Weights of a small mixture-of-experts language model, trained from scratch on English Wikipedia: 8 layers, 4 picks a token.
Below are experts of layer 5 (counted from 0) of a mixture-of-experts language model. Rows are named router (the router's row for the expert), gate (a neuron's input weights, with its number), up (a neuron's input weights, with its number) and show model dimensions 80-159. Each number is 200 + 40 x the weight over its row's rms, rounded and kept within 0 to 999.
After each expert's rows: "comes after" lists some tokens at least twice as common just before its tokens as in all text. This comes from a sample of Wikipedia text that the model never trained on. Tokens count by the router's weight.

# expert 61
router,284,173,194,158,229,173,212,177,135,200,93,250,204,213,167,172,206,188,182,139,260,202,233,120,180,148,223,95,136,208,148,195,211,219,188,224,213,125,238,230,115,155,154,251,250,166,187,226,259,154,192,225,228,100,175,209,239,177,144,180,179,233,221,126,239,204,253,218,191,151,190,211,144,193,203,155,198,206,203,160
gate1,224,194,191,221,190,213,228,257,150,206,181,138,235,184,168,248,263,216,133,165,156,189,240,193,254,140,161,199,197,191,207,183,183,206,216,272,126,164,130,193,155,172,101,210,215,122,171,140,246,145,209,145,196,221,287,145,255,189,153,245,171,209,171,164,243,240,150,201,165,168,217,205,175,189,147,218,182,129,183,183
up1,198,162,225,166,262,224,170,137,228,193,254,234,190,231,266,198,171,221,292,221,224,219,167,232,87,188,205,204,234,168,174,222,237,129,220,121,286,227,203,201,259,219,275,206,207,260,192,286,169,191,258,196,235,201,181,223,155,189,257,127,226,188,190,243,158,238,262,206,239,212,192,148,236,192,214,243,193,243,238,233
gate2,276,136,175,158,162,251,261,270,167,202,215,197,233,175,154,188,263,171,237,201,273,134,174,162,274,203,165,203,138,244,191,204,196,208,259,264,234,167,187,193,150,180,187,204,295,203,227,161,162,198,229,183,172,167,222,144,204,199,168,251,203,185,154,130,229,143,130,275,218,164,234,160,142,193,152,221,223,207,217,233
up2,126,211,237,204,232,143,156,76,206,231,171,185,190,207,201,222,149,243,216,248,169,251,218,207,172,223,254,172,262,184,190,146,258,212,196,171,174,246,227,206,219,215,235,165,143,194,154,195,192,248,132,161,244,202,219,235,184,183,241,181,188,204,300,273,143,257,288,207,154,259,147,258,221,173,254,209,175,168,169,168
gate3,193,155,197,166,159,222,159,232,163,228,200,201,176,203,211,149,208,182,184,199,253,181,158,180,232,205,170,139,214,246,157,250,215,252,212,173,231,150,198,239,258,191,233,221,184,201,174,275,236,198,215,205,287,149,198,181,232,201,215,171,205,189,168,241,313,193,211,170,197,176,201,231,248,188,159,161,112,170,199,230
up3,172,197,219,211,163,258,200,256,146,236,245,206,205,204,185,198,235,196,188,225,236,188,156,200,210,210,177,123,249,216,198,219,191,303,234,187,209,182,200,229,226,150,229,199,197,249,173,273,199,218,198,244,274,121,186,210,223,235,245,189,157,165,174,239,297,162,180,188,192,161,195,243,267,157,148,175,90,185,184,212
comes after: " |", "|", ",", " in", ":", ";"

# expert 34
router,189,100,168,204,200,193,201,209,156,213,119,246,303,218,116,211,243,199,208,137,253,145,189,169,237,191,197,218,182,170,293,215,203,199,180,215,195,145,215,197,199,186,221,215,206,227,150,222,220,135,231,238,222,165,175,153,235,153,277,227,229,260,219,138,208,205,218,220,142,194,222,246,172,232,194,197,277,281,150,185
gate1,250,161,199,187,151,169,125,158,250,156,201,173,250,218,229,184,201,214,241,132,204,181,223,200,181,214,276,161,167,198,235,174,223,208,157,243,277,182,215,133,189,207,147,175,262,195,168,211,189,187,226,184,153,175,225,231,170,208,171,153,216,198,221,212,224,211,181,140,216,279,297,208,129,270,210,170,287,293,115,269
up1,231,208,236,234,189,207,169,196,143,224,108,133,258,292,185,146,79,236,280,241,197,207,211,250,170,220,221,153,175,152,251,218,173,260,181,181,202,185,207,220,212,212,155,174,206,185,195,153,279,220,171,212,172,200,304,225,210,201,204,156,180,221,165,247,176,203,192,169,244,244,214,245,196,212,240,177,257,250,198,231
gate2,242,104,263,246,152,176,135,226,201,211,228,184,152,223,225,174,176,183,267,161,266,150,270,191,132,222,244,249,236,195,156,217,203,221,218,234,146,195,186,180,131,170,257,219,164,128,246,177,144,165,247,240,202,206,228,148,208,188,205,185,188,268,154,78,198,193,230,214,215,232,183,247,146,214,157,211,187,214,212,243
up2,186,285,186,118,149,227,288,215,212,189,224,262,214,162,179,242,223,263,129,279,183,157,136,213,239,210,186,139,186,172,156,246,187,209,192,167,243,230,209,237,233,256,177,165,231,279,182,214,211,218,161,172,171,164,210,184,174,172,212,170,256,168,211,237,226,212,174,157,222,159,201,190,279,145,245,214,206,228,160,159
gate3,201,118,134,162,145,134,179,227,194,219,169,298,179,182,218,169,271,198,189,188,236,257,196,222,155,120,246,173,192,211,250,230,248,182,195,228,207,180,176,248,261,205,191,183,201,187,224,275,174,166,205,280,160,207,192,190,167,188,249,170,249,212,244,251,171,152,142,145,230,185,235,227,192,172,156,263,240,207,275,163
up3,187,185,113,173,208,179,160,228,201,239,236,229,216,193,252,202,209,167,285,160,223,127,229,224,143,189,161,126,245,223,280,134,209,232,241,199,162,200,176,227,173,226,252,141,148,269,211,244,243,154,255,286,239,238,206,182,183,182,227,202,255,188,195,171,187,187,267,143,221,240,252,198,140,199,111,167,300,235,182,128
comes after: ".", ",", ".\n\n", " The", " that", "The"

# expert 67
router,150,244,137,203,235,170,245,197,145,257,166,178,207,204,111,257,159,256,194,186,199,223,196,130,166,128,125,235,207,184,214,238,182,225,173,183,224,198,218,200,180,187,254,213,283,125,113,217,191,227,202,157,162,125,198,234,207,159,273,195,233,218,307,265,206,232,211,193,219,228,236,249,211,235,165,148,203,237,209,184
gate0,211,218,202,158,253,200,322,222,208,251,146,183,149,143,177,174,132,208,180,185,216,159,210,141,250,291,115,183,213,111,241,168,192,231,184,233,252,169,209,212,228,179,123,194,165,204,226,234,207,150,208,101,247,171,172,252,235,198,170,244,183,209,197,235,183,173,174,186,195,204,217,219,107,240,177,200,218,214,198,241
up0,209,157,260,185,205,222,149,228,96,237,202,240,238,201,176,188,217,244,214,215,111,256,192,225,210,124,190,197,231,243,160,196,254,127,202,174,206,207,227,214,241,151,186,259,223,224,187,249,167,203,183,134,203,258,127,241,141,204,209,266,236,217,186,193,157,255,171,238,233,226,289,196,316,272,223,226,171,258,165,239
gate1,256,221,152,200,268,259,141,197,217,204,174,168,187,209,160,180,189,163,288,211,203,205,161,213,192,239,132,114,230,202,213,283,196,187,305,231,190,232,192,207,147,197,178,229,228,206,161,178,227,168,223,154,121,275,200,187,189,186,207,143,180,163,212,233,192,214,141,159,232,175,254,220,167,183,192,185,230,180,140,221
up1,177,146,221,190,175,145,231,228,137,176,205,179,163,217,211,196,203,212,175,195,231,184,211,205,167,191,219,170,191,204,151,274,183,275,186,218,190,196,231,149,228,154,94,167,127,159,226,221,204,245,165,262,198,136,239,152,230,234,268,191,163,224,313,260,165,138,153,172,133,215,168,161,171,181,131,197,134,200,210,208
gate2,208,188,196,197,105,127,251,178,177,149,164,129,292,206,217,221,155,245,113,147,117,255,124,167,181,167,202,204,196,229,150,165,233,236,131,133,143,186,227,219,240,195,154,172,245,180,169,197,255,176,265,215,161,148,204,216,153,167,177,252,243,164,242,222,143,209,189,200,167,226,222,182,208,177,193,193,210,201,240,183
up2,190,190,209,155,136,124,221,197,168,157,141,150,265,180,207,216,134,209,77,207,158,253,137,160,161,180,187,206,221,206,180,182,172,212,138,144,158,153,233,213,251,208,209,225,235,139,193,144,218,182,301,234,152,162,187,229,174,205,170,209,206,157,279,208,166,159,200,200,148,210,246,175,236,222,170,150,207,219,255,183
comes after: "\n", " |\n", ")\n", "|", ".\n\n", "\n\n"

# expert 16
router,263,192,265,166,213,226,206,204,179,228,184,239,184,212,240,209,215,223,206,192,212,195,184,125,214,171,194,182,167,207,222,198,216,142,233,210,143,124,219,192,103,218,246,210,190,207,161,157,221,200,272,171,229,134,167,255,244,123,190,202,174,184,274,149,180,127,211,208,129,290,242,251,182,290,198,156,208,212,145,109
gate1,126,165,274,174,261,164,254,225,166,259,192,236,159,208,222,167,204,259,206,223,173,193,163,172,231,224,185,128,191,173,148,202,241,211,188,123,188,182,212,130,177,200,239,179,210,189,220,154,196,242,221,224,208,190,227,215,248,232,198,268,215,248,135,215,181,176,165,258,215,189,226,265,172,222,255,210,174,276,192,192
up1,255,184,231,189,246,159,174,259,205,119,192,231,159,203,249,140,236,182,186,185,211,192,252,235,162,214,169,139,237,199,182,201,213,224,219,171,132,175,237,213,160,243,148,211,210,181,159,140,175,183,193,179,202,163,253,171,195,188,192,249,236,261,186,236,155,211,199,253,198,157,239,217,94,151,200,201,175,198,189,204
gate2,183,119,223,208,186,307,219,212,179,208,180,221,185,255,203,204,207,140,165,227,281,150,202,93,216,146,218,183,202,216,231,188,200,188,209,203,218,211,219,140,202,258,182,210,209,203,220,168,183,186,253,168,172,137,228,188,249,133,221,230,200,71,211,237,204,267,249,245,139,189,175,214,145,195,256,157,246,134,236,200
up2,208,246,164,219,206,219,193,98,205,195,244,142,232,98,135,218,179,178,251,180,141,228,162,259,140,218,138,184,192,242,225,191,126,214,245,224,255,205,124,290,177,163,263,177,267,174,165,183,128,169,202,249,173,205,214,246,174,233,231,162,141,266,265,201,231,223,168,176,128,154,189,183,220,174,195,234,211,203,201,197
gate3,291,141,195,178,122,211,179,193,229,195,197,147,178,171,214,148,222,211,251,139,187,143,195,119,204,188,200,182,194,143,198,190,286,202,207,179,233,174,242,203,166,244,235,163,138,221,195,155,165,243,222,224,187,214,233,267,234,136,270,166,195,252,193,171,166,235,168,217,116,244,220,143,220,211,189,217,223,244,192,188
up3,175,177,195,184,147,284,173,169,245,210,188,178,183,244,182,239,250,169,223,177,223,261,237,136,195,194,165,163,146,172,181,207,166,140,225,223,173,192,151,157,186,270,217,188,165,199,222,190,112,254,243,227,180,204,209,274,221,167,246,202,226,238,230,156,191,178,218,215,115,203,176,230,158,225,191,209,209,172,198,120
comes after: "2", "1", " on", " in", "On", " In"

# expert 4
router,247,207,199,158,206,205,269,221,198,342,203,207,245,228,229,192,177,165,191,224,222,212,117,181,200,213,146,239,209,237,254,243,237,226,203,225,192,188,193,241,152,262,240,209,138,208,196,179,225,162,284,167,191,123,252,184,237,138,266,221,179,228,192,159,235,130,225,191,164,217,158,204,222,178,219,157,255,254,201,187
gate1,191,157,253,183,205,268,175,250,202,285,269,147,233,125,159,161,157,225,211,145,253,189,163,133,228,206,244,190,196,206,206,245,256,189,196,178,193,209,200,162,217,251,138,201,205,209,224,166,236,200,196,143,216,223,135,184,210,219,234,212,262,187,184,250,236,204,151,234,152,273,263,193,225,217,163,240,275,172,223,180
up1,272,148,268,193,159,161,184,199,253,217,161,191,152,250,214,168,282,264,187,217,238,206,225,227,162,224,125,162,220,166,170,164,194,296,245,234,177,207,164,253,201,226,220,114,216,182,201,219,174,232,242,244,167,233,233,242,179,111,240,191,174,205,155,281,161,126,222,269,209,179,180,259,173,129,166,185,189,259,194,225
gate2,215,276,177,180,188,189,179,166,226,291,173,150,204,174,215,183,175,200,185,223,255,189,160,175,137,216,102,232,238,188,206,251,256,177,148,234,173,237,210,193,154,144,229,173,218,174,135,166,181,179,187,226,209,146,249,200,118,140,216,149,166,192,246,225,211,203,224,193,74,221,177,229,171,192,248,201,182,223,309,218
up2,218,255,177,177,192,159,262,220,165,126,174,220,235,161,200,203,259,158,222,176,154,261,233,247,222,181,197,186,125,132,202,122,160,203,206,196,248,110,203,105,198,178,167,219,202,143,193,220,260,221,200,208,182,209,213,224,315,232,94,166,218,202,131,113,201,210,242,250,267,146,251,210,191,149,205,195,272,185,206,135
gate3,123,207,280,139,178,190,161,209,217,224,182,135,207,190,179,204,186,234,163,226,175,283,240,228,184,186,213,85,184,135,197,174,163,144,282,200,200,207,145,289,209,226,201,194,237,165,232,221,170,297,220,206,202,171,258,95,212,154,182,140,223,255,217,180,175,189,194,183,168,176,132,234,214,177,249,249,228,160,208,208
up3,174,249,226,232,257,184,281,197,250,171,210,214,200,240,172,177,198,152,185,167,176,170,186,222,101,249,246,239,144,172,136,174,201,305,139,94,143,165,218,179,156,227,218,248,230,233,201,180,213,180,230,191,140,189,180,182,228,204,240,190,251,194,204,162,283,265,174,176,167,183,278,183,178,209,230,196,191,163,269,179
comes after: " |", "-", " ", " was", " on", ":"

# expert 69
router,244,177,176,186,190,178,258,164,173,186,130,259,208,161,195,204,175,163,165,208,277,171,211,89,156,156,172,212,226,207,186,217,223,114,174,196,192,206,286,206,186,208,249,218,295,195,194,182,225,211,238,164,154,129,263,207,237,206,204,198,213,216,167,197,240,156,189,212,146,205,201,168,217,191,216,147,228,170,151,191
gate0,231,148,195,214,125,202,130,201,130,214,143,192,221,168,223,163,231,190,215,179,232,228,255,225,185,115,203,227,224,220,176,218,185,207,204,220,163,252,229,193,181,200,224,145,188,126,213,203,212,236,168,185,124,234,243,198,222,201,185,222,161,103,234,226,230,147,170,195,153,243,210,185,188,201,172,188,232,146,151,197
up0,179,217,195,194,163,199,151,176,181,208,138,227,228,158,181,115,158,196,158,166,214,232,198,224,160,166,226,218,154,224,193,196,180,238,191,216,116,238,185,229,207,271,180,165,219,140,177,184,198,190,175,229,165,215,186,180,240,187,214,234,176,109,258,235,275,203,200,218,154,244,160,164,149,223,168,198,252,191,228,202
gate1,192,225,187,224,235,215,205,240,139,187,170,211,239,214,224,159,162,216,160,186,276,231,268,169,236,129,197,223,201,225,203,216,228,225,200,178,152,286,248,210,230,190,233,253,227,161,235,179,202,239,170,257,166,161,250,228,193,202,152,162,147,158,208,220,117,171,192,174,131,172,204,233,121,206,208,189,255,270,183,270
up1,199,96,229,196,224,129,240,236,291,206,254,258,252,209,183,181,238,193,155,221,162,151,151,85,227,223,189,230,165,217,138,162,185,189,111,194,229,193,173,179,246,230,233,198,122,176,180,202,209,205,217,150,208,249,148,198,316,247,205,222,236,238,213,211,202,280,223,234,176,227,213,186,269,194,200,191,199,85,184,179
gate2,294,157,218,127,149,240,217,261,183,220,224,191,219,160,245,102,181,196,149,275,248,198,194,165,150,168,210,243,237,213,232,267,204,202,214,168,180,236,243,180,188,117,213,177,268,192,222,160,203,209,263,169,203,177,313,185,127,203,224,218,252,156,190,158,290,174,181,287,153,257,168,238,264,223,213,203,206,182,246,197
up2,254,162,210,163,245,212,233,186,241,145,176,142,208,157,258,244,225,180,234,278,158,148,240,198,227,166,209,198,215,217,215,150,226,208,201,218,173,165,199,164,247,153,249,228,232,220,262,157,191,261,256,177,170,183,277,192,222,268,219,169,219,210,270,192,241,234,228,187,115,199,167,290,221,201,198,218,209,219,255,239
comes after: "3", "4", "5", "1", "0", "6"

# expert 45
router,206,160,216,113,199,199,231,197,166,287,132,278,256,200,146,159,220,195,146,199,255,145,205,182,211,195,194,212,141,210,225,213,262,198,197,219,254,240,234,243,181,200,205,230,232,141,206,192,212,131,199,172,147,77,228,152,123,140,174,224,190,197,217,114,201,182,182,156,175,161,194,214,229,158,194,136,239,256,168,205
gate1,246,185,236,192,179,203,199,266,183,308,156,193,143,145,196,261,171,230,165,188,251,164,232,236,218,295,283,139,174,223,239,206,247,195,191,179,234,144,117,230,248,177,160,201,219,195,205,237,171,195,223,179,207,182,183,134,174,248,221,133,272,207,150,186,191,250,190,208,173,134,188,145,230,204,218,230,181,174,152,200
up1,243,190,274,164,128,214,200,251,158,305,205,228,141,160,219,219,168,178,170,224,200,159,202,269,217,250,229,218,181,174,174,200,234,124,163,188,207,173,93,249,248,170,235,165,201,152,195,179,224,231,210,196,210,162,232,150,179,223,187,176,224,197,176,170,218,194,204,220,176,120,170,166,205,247,199,221,212,210,177,183
gate2,210,171,298,163,239,224,215,179,180,134,191,233,190,241,186,238,293,178,167,266,145,202,156,177,169,213,207,179,174,207,289,121,259,177,232,187,169,225,224,248,319,224,157,217,171,142,174,238,201,253,173,225,196,145,209,192,239,237,198,166,226,168,187,123,162,180,186,171,174,144,232,277,166,189,229,185,165,157,204,194
up2,169,232,243,135,164,183,192,155,239,232,169,172,175,201,186,165,171,188,132,267,191,184,159,153,131,192,210,239,184,126,197,206,305,132,255,194,213,117,202,227,265,252,243,202,171,200,190,180,207,250,178,172,206,199,175,225,153,276,217,225,234,186,170,115,181,193,134,153,212,181,169,188,208,165,205,231,187,205,218,203
gate3,244,206,189,111,161,211,232,283,156,208,246,264,205,191,214,221,163,179,204,121,278,247,215,225,269,126,193,229,145,287,223,226,207,226,212,155,248,110,210,228,228,126,167,200,176,198,188,191,200,187,248,156,280,206,153,119,194,298,189,202,177,202,210,211,160,275,121,131,200,170,174,289,213,171,183,173,227,193,194,217
up3,212,272,176,159,132,215,208,255,178,186,220,227,170,257,207,218,137,119,156,136,272,226,242,257,247,148,227,219,143,211,220,211,227,178,158,191,204,118,208,137,175,176,195,132,209,139,247,163,227,223,182,219,184,178,203,179,236,278,220,186,165,207,224,167,211,204,148,199,152,154,170,217,178,176,187,139,195,168,159,221
comes after: " |", " ", ";", "|", " /", ":"

# expert 9
router,297,190,215,166,201,217,211,233,177,215,203,183,294,227,170,169,244,311,207,234,248,140,162,218,230,254,171,216,206,220,174,206,237,192,207,260,256,178,156,200,215,136,279,227,231,189,180,139,216,225,204,255,189,154,142,136,181,207,208,253,229,166,212,126,199,163,210,118,160,164,189,251,215,231,206,219,188,258,171,184
gate0,188,195,225,186,184,217,192,244,165,109,232,223,202,242,194,203,180,268,228,249,182,272,203,207,173,220,201,323,165,226,173,192,251,288,136,178,229,249,246,153,152,130,248,202,277,193,179,185,200,272,193,201,256,115,235,181,245,217,236,218,223,226,219,151,250,157,267,168,225,131,155,210,167,169,175,234,255,184,145,123
up0,186,249,249,210,199,227,239,183,142,201,228,125,242,170,192,246,221,166,213,142,174,188,195,170,184,202,231,168,214,205,181,233,221,189,149,259,124,174,138,200,197,347,173,159,157,207,221,171,222,173,232,227,171,158,202,165,175,221,171,193,138,150,243,322,217,188,157,177,213,246,242,242,176,200,200,165,160,175,192,219
gate1,223,115,230,201,262,218,208,185,158,188,215,161,264,235,218,204,182,213,196,225,195,210,233,234,257,252,232,245,140,225,268,147,186,211,219,247,155,228,275,88,234,124,213,231,235,152,230,123,229,214,259,148,172,160,206,203,173,226,186,248,242,195,238,162,152,260,173,224,234,222,141,226,219,195,154,195,185,218,230,244
up1,180,212,209,131,203,214,171,195,178,212,163,157,217,203,177,201,179,269,244,287,206,181,219,169,199,180,173,170,187,191,145,115,171,281,111,185,209,169,249,248,254,158,189,203,183,177,207,174,274,133,251,212,218,247,179,282,195,214,254,213,207,221,281,220,233,326,250,197,235,161,208,196,143,147,176,265,186,214,177,194
gate2,204,180,165,161,199,266,210,151,210,209,152,197,209,165,215,198,188,177,190,230,170,133,176,139,106,167,224,179,201,201,214,100,248,188,211,246,168,159,182,183,216,245,220,343,157,169,209,168,199,203,277,246,242,108,183,177,132,206,214,168,178,211,176,224,155,225,218,174,205,168,211,218,214,196,198,208,273,198,154,195
up2,239,131,199,236,219,124,160,164,152,170,211,202,173,158,174,201,192,216,256,266,203,189,222,186,211,177,173,244,193,261,120,190,198,200,235,194,183,233,315,240,205,258,245,239,115,239,201,216,164,238,177,216,260,192,315,192,207,174,179,175,156,186,204,235,265,221,274,280,140,201,143,201,209,237,246,161,251,173,151,208
comes after: " was", " to", " he", " and", " He", " as"

# expert 42
router,236,172,208,183,190,218,185,225,228,196,195,178,252,185,102,213,232,261,199,245,221,165,180,214,235,202,216,183,191,213,241,224,209,196,192,192,246,230,254,206,225,193,229,207,225,118,162,136,286,241,180,262,172,145,224,230,188,145,226,182,175,183,238,208,212,201,187,95,193,171,254,232,264,205,247,191,227,296,115,139
gate1,233,189,238,176,163,232,204,223,229,245,257,235,193,266,242,180,182,209,273,191,249,245,215,218,199,221,167,149,119,196,223,230,199,142,183,228,253,156,192,153,221,229,199,207,191,219,184,211,240,200,232,200,318,186,202,150,214,169,187,204,193,157,201,231,150,216,212,207,185,165,215,225,284,225,238,175,201,219,229,156
up1,178,160,201,185,210,231,205,156,149,204,240,183,202,210,253,148,152,115,287,138,270,205,270,153,176,158,259,192,167,193,194,181,185,206,257,231,215,232,271,172,135,247,152,203,229,212,210,183,253,185,195,183,210,197,201,197,217,179,164,147,181,178,256,181,215,244,105,198,214,198,163,210,185,216,175,156,245,173,136,191
gate2,187,209,180,178,219,122,215,197,227,166,219,265,222,225,198,210,177,272,173,230,176,190,182,207,199,243,224,230,213,147,167,230,74,170,169,184,140,199,291,210,157,194,193,213,288,188,172,132,245,237,177,220,269,197,128,235,230,252,179,242,157,183,245,154,208,214,130,212,196,179,230,189,239,144,249,282,178,180,221,195
up2,154,150,213,190,189,229,161,213,206,154,200,243,271,113,208,185,120,239,180,220,232,195,204,174,141,227,225,251,153,145,269,184,153,123,172,266,224,197,186,210,256,222,222,199,135,201,179,155,180,234,229,215,259,206,171,311,250,213,182,183,207,213,182,202,251,196,232,172,144,178,249,214,183,153,189,153,104,158,239,270
gate3,149,166,194,226,226,151,157,187,215,257,171,293,171,207,165,190,225,311,196,225,197,261,196,188,163,233,208,212,216,176,188,180,222,242,183,227,190,224,208,222,257,110,220,232,179,191,226,133,182,194,185,205,244,176,159,102,220,149,151,193,227,180,206,188,208,200,157,165,208,198,236,185,240,218,171,237,250,220,216,239
up3,146,241,214,204,201,166,156,95,161,220,213,242,219,236,185,211,216,213,184,211,214,131,238,184,235,215,221,198,153,191,295,162,195,154,199,233,198,264,167,242,250,177,208,227,189,197,207,142,221,194,165,201,192,105,180,144,270,288,181,179,150,199,203,190,178,172,169,117,253,167,229,199,227,229,200,261,224,245,222,263
comes after: " a", " is", " the", " as", " of", " was"

# expert 37
router,209,120,238,209,200,169,192,176,192,235,183,199,217,177,229,226,218,183,181,189,271,243,172,167,267,191,151,237,215,197,233,213,194,186,163,254,189,196,221,212,163,159,218,206,225,174,158,245,248,245,242,227,206,200,196,199,178,145,233,255,256,230,191,165,220,158,147,175,118,148,236,238,243,215,225,217,185,176,164,97
gate1,256,147,223,217,201,159,221,237,287,229,270,225,225,266,194,145,207,196,238,203,128,227,197,247,255,128,209,228,102,258,254,115,211,211,241,238,156,194,244,143,165,192,229,271,122,277,194,160,219,210,233,169,226,248,189,230,173,179,167,252,210,210,272,154,199,200,232,213,215,161,230,211,226,152,152,166,228,130,201,213
up1,226,172,153,246,172,197,198,196,299,269,170,257,184,176,251,146,170,230,210,148,204,142,204,216,156,123,204,162,194,269,227,195,222,246,198,202,166,238,260,210,233,210,237,234,155,187,162,207,188,243,261,183,182,187,226,273,115,275,160,253,234,170,120,128,209,183,185,218,202,261,197,198,201,223,225,163,219,181,176,214
gate2,235,187,240,186,245,147,233,205,170,272,149,242,115,234,176,245,205,226,222,182,238,189,186,233,239,146,146,260,257,202,277,135,229,216,244,253,208,145,198,208,252,153,182,223,193,143,164,167,171,168,212,129,240,164,297,171,234,206,152,194,183,244,179,242,218,150,262,212,181,196,153,210,216,207,248,278,234,92,172,222
up2,160,196,250,256,200,190,155,194,189,166,202,239,230,214,176,208,208,130,179,199,202,204,225,157,205,230,238,212,204,221,167,228,123,223,228,151,221,202,228,209,222,198,157,177,187,177,137,232,186,253,153,224,202,247,215,187,236,189,268,215,215,220,181,182,233,220,183,212,245,244,268,260,209,216,193,223,173,236,128,175
gate3,196,202,167,243,212,224,209,222,243,115,151,241,186,186,217,242,222,142,158,192,277,235,212,254,268,188,213,258,139,176,211,192,142,191,208,136,138,218,203,262,224,111,172,197,178,289,209,204,203,228,265,150,226,197,246,238,250,197,235,230,212,254,267,222,200,257,154,189,160,181,237,187,257,243,225,152,234,228,244,253
up3,282,244,211,220,203,184,216,123,125,137,210,181,164,294,221,239,195,249,189,229,190,147,159,194,175,184,128,259,122,235,202,190,272,194,283,294,165,228,220,172,275,129,177,211,177,263,134,155,189,187,309,210,186,169,213,173,189,184,120,187,216,209,282,153,157,172,178,229,208,204,196,176,184,229,191,160,220,192,185,143
comes after: " of", " in", " to", ".", " on", " for"

# expert 49
router,147,206,150,231,248,169,184,185,141,259,100,163,239,196,151,251,194,162,196,195,212,191,188,139,188,156,171,246,250,170,236,220,152,242,189,171,192,235,168,188,193,191,244,209,237,129,128,233,206,197,231,120,133,123,176,162,193,180,250,192,187,199,267,223,224,210,204,170,231,195,248,212,142,220,195,152,180,262,176,160
gate0,169,194,265,221,174,201,180,221,179,201,121,228,159,191,172,161,190,219,255,154,193,270,208,228,231,175,219,139,206,206,272,261,200,185,198,188,185,181,212,234,180,151,155,228,246,198,287,208,188,270,211,171,195,214,173,204,269,230,197,231,187,248,267,158,191,203,204,192,267,182,220,208,216,223,259,227,200,174,213,175
up0,174,192,173,178,240,279,222,220,97,205,199,153,197,136,239,190,201,165,211,229,211,132,179,182,290,231,271,237,115,191,121,210,232,175,164,171,162,254,204,240,224,167,180,238,217,217,206,182,177,166,183,151,130,147,266,220,172,185,197,194,173,89,166,237,196,159,178,210,215,286,299,226,184,171,192,257,268,213,171,238
gate1,190,178,186,227,255,177,245,203,205,247,237,120,211,230,160,196,225,165,179,141,254,181,243,265,195,121,254,265,212,254,254,252,230,275,207,209,279,192,223,133,172,174,245,262,242,152,217,209,165,210,274,175,213,130,262,251,211,186,184,171,201,211,183,232,141,149,139,229,185,244,204,246,152,259,230,199,268,207,253,214
up1,221,197,218,205,140,274,187,216,220,151,266,183,222,159,207,185,172,227,160,236,159,264,241,240,162,199,109,194,207,153,169,183,176,269,290,126,116,250,315,163,120,185,165,159,189,267,199,187,241,168,123,260,173,201,250,159,250,124,214,240,203,235,213,179,166,179,154,216,204,170,221,173,205,230,202,168,180,223,274,210
gate2,179,162,169,199,151,208,224,185,233,214,297,176,200,164,195,218,180,239,153,246,193,223,237,113,265,205,183,205,192,228,180,200,235,186,201,159,209,248,159,197,224,203,215,99,139,191,204,189,196,198,258,172,170,162,175,191,221,88,186,226,210,214,185,162,188,137,219,173,133,230,290,178,143,246,173,168,223,188,241,180
up2,218,194,231,202,228,189,207,193,227,225,158,281,221,230,240,190,185,174,208,183,258,219,195,235,115,253,274,160,163,216,205,226,189,189,205,198,160,155,199,226,228,173,165,254,268,261,241,209,217,151,168,195,257,242,241,212,163,298,162,153,177,213,219,277,184,243,186,228,215,228,176,193,170,118,176,168,210,218,124,160
comes after: "\n", ")\n", " |\n", "|", ".\n", ";\n"

# expert 64
router,257,198,240,224,201,107,203,200,195,223,204,244,172,198,238,214,236,197,252,183,279,202,236,183,179,203,184,262,187,170,217,230,243,89,172,212,206,217,178,223,166,76,224,257,269,209,149,133,185,156,254,204,182,142,262,157,190,148,227,232,218,151,200,220,198,217,220,139,97,204,217,239,136,205,187,227,194,230,191,172
gate0,206,199,238,190,193,169,260,217,101,204,190,146,144,208,214,231,215,199,234,183,262,214,199,235,161,159,168,216,134,257,239,163,182,100,195,172,266,210,268,145,227,227,190,245,184,233,292,169,176,142,255,196,198,180,277,162,180,215,201,227,249,166,230,243,220,249,211,106,222,243,221,219,181,153,198,191,171,221,156,196
up0,178,225,195,239,241,239,185,219,235,200,253,222,243,214,227,196,197,209,213,229,153,167,157,269,139,229,246,169,212,224,151,222,171,321,179,244,162,216,122,240,204,226,246,167,137,195,195,189,266,244,178,242,184,225,154,206,153,227,219,169,208,208,227,187,204,189,166,195,219,188,193,193,256,222,224,191,252,179,243,189
gate1,207,143,188,232,201,138,248,184,277,154,170,159,189,156,175,237,239,230,241,164,298,243,208,177,188,202,220,218,132,280,211,198,231,164,193,215,166,191,203,206,165,154,212,253,123,218,169,155,218,147,212,245,135,118,303,178,207,188,159,240,224,144,206,202,166,299,292,256,232,248,218,226,139,190,224,218,225,215,198,181
up1,212,226,180,186,235,259,274,130,154,184,250,253,177,191,229,169,167,127,196,246,140,128,202,226,229,243,201,188,176,140,223,172,233,243,161,129,172,211,232,289,261,258,199,115,189,176,236,229,211,199,205,151,186,236,184,232,164,205,186,191,169,187,167,231,148,68,123,215,213,209,154,119,164,207,214,143,184,134,187,251
gate2,174,223,174,118,196,162,208,201,191,192,240,181,260,241,276,267,193,195,213,237,252,235,261,196,206,205,162,169,199,217,151,189,181,162,202,150,254,189,183,243,246,94,250,219,213,212,189,201,196,215,219,174,180,234,270,234,197,242,257,214,206,208,181,206,244,184,246,126,230,204,177,186,301,263,169,279,189,277,210,188
up2,167,156,200,226,186,249,184,250,182,174,220,221,191,147,190,165,226,169,129,175,213,151,192,189,169,195,194,213,165,213,288,172,203,214,233,195,181,119,198,191,169,290,158,182,236,166,202,275,160,239,185,220,161,203,116,178,282,155,178,197,180,184,238,173,114,188,222,195,268,145,226,222,150,195,285,104,181,179,222,209
comes after: " to", " and", " was", " is", " also", " which"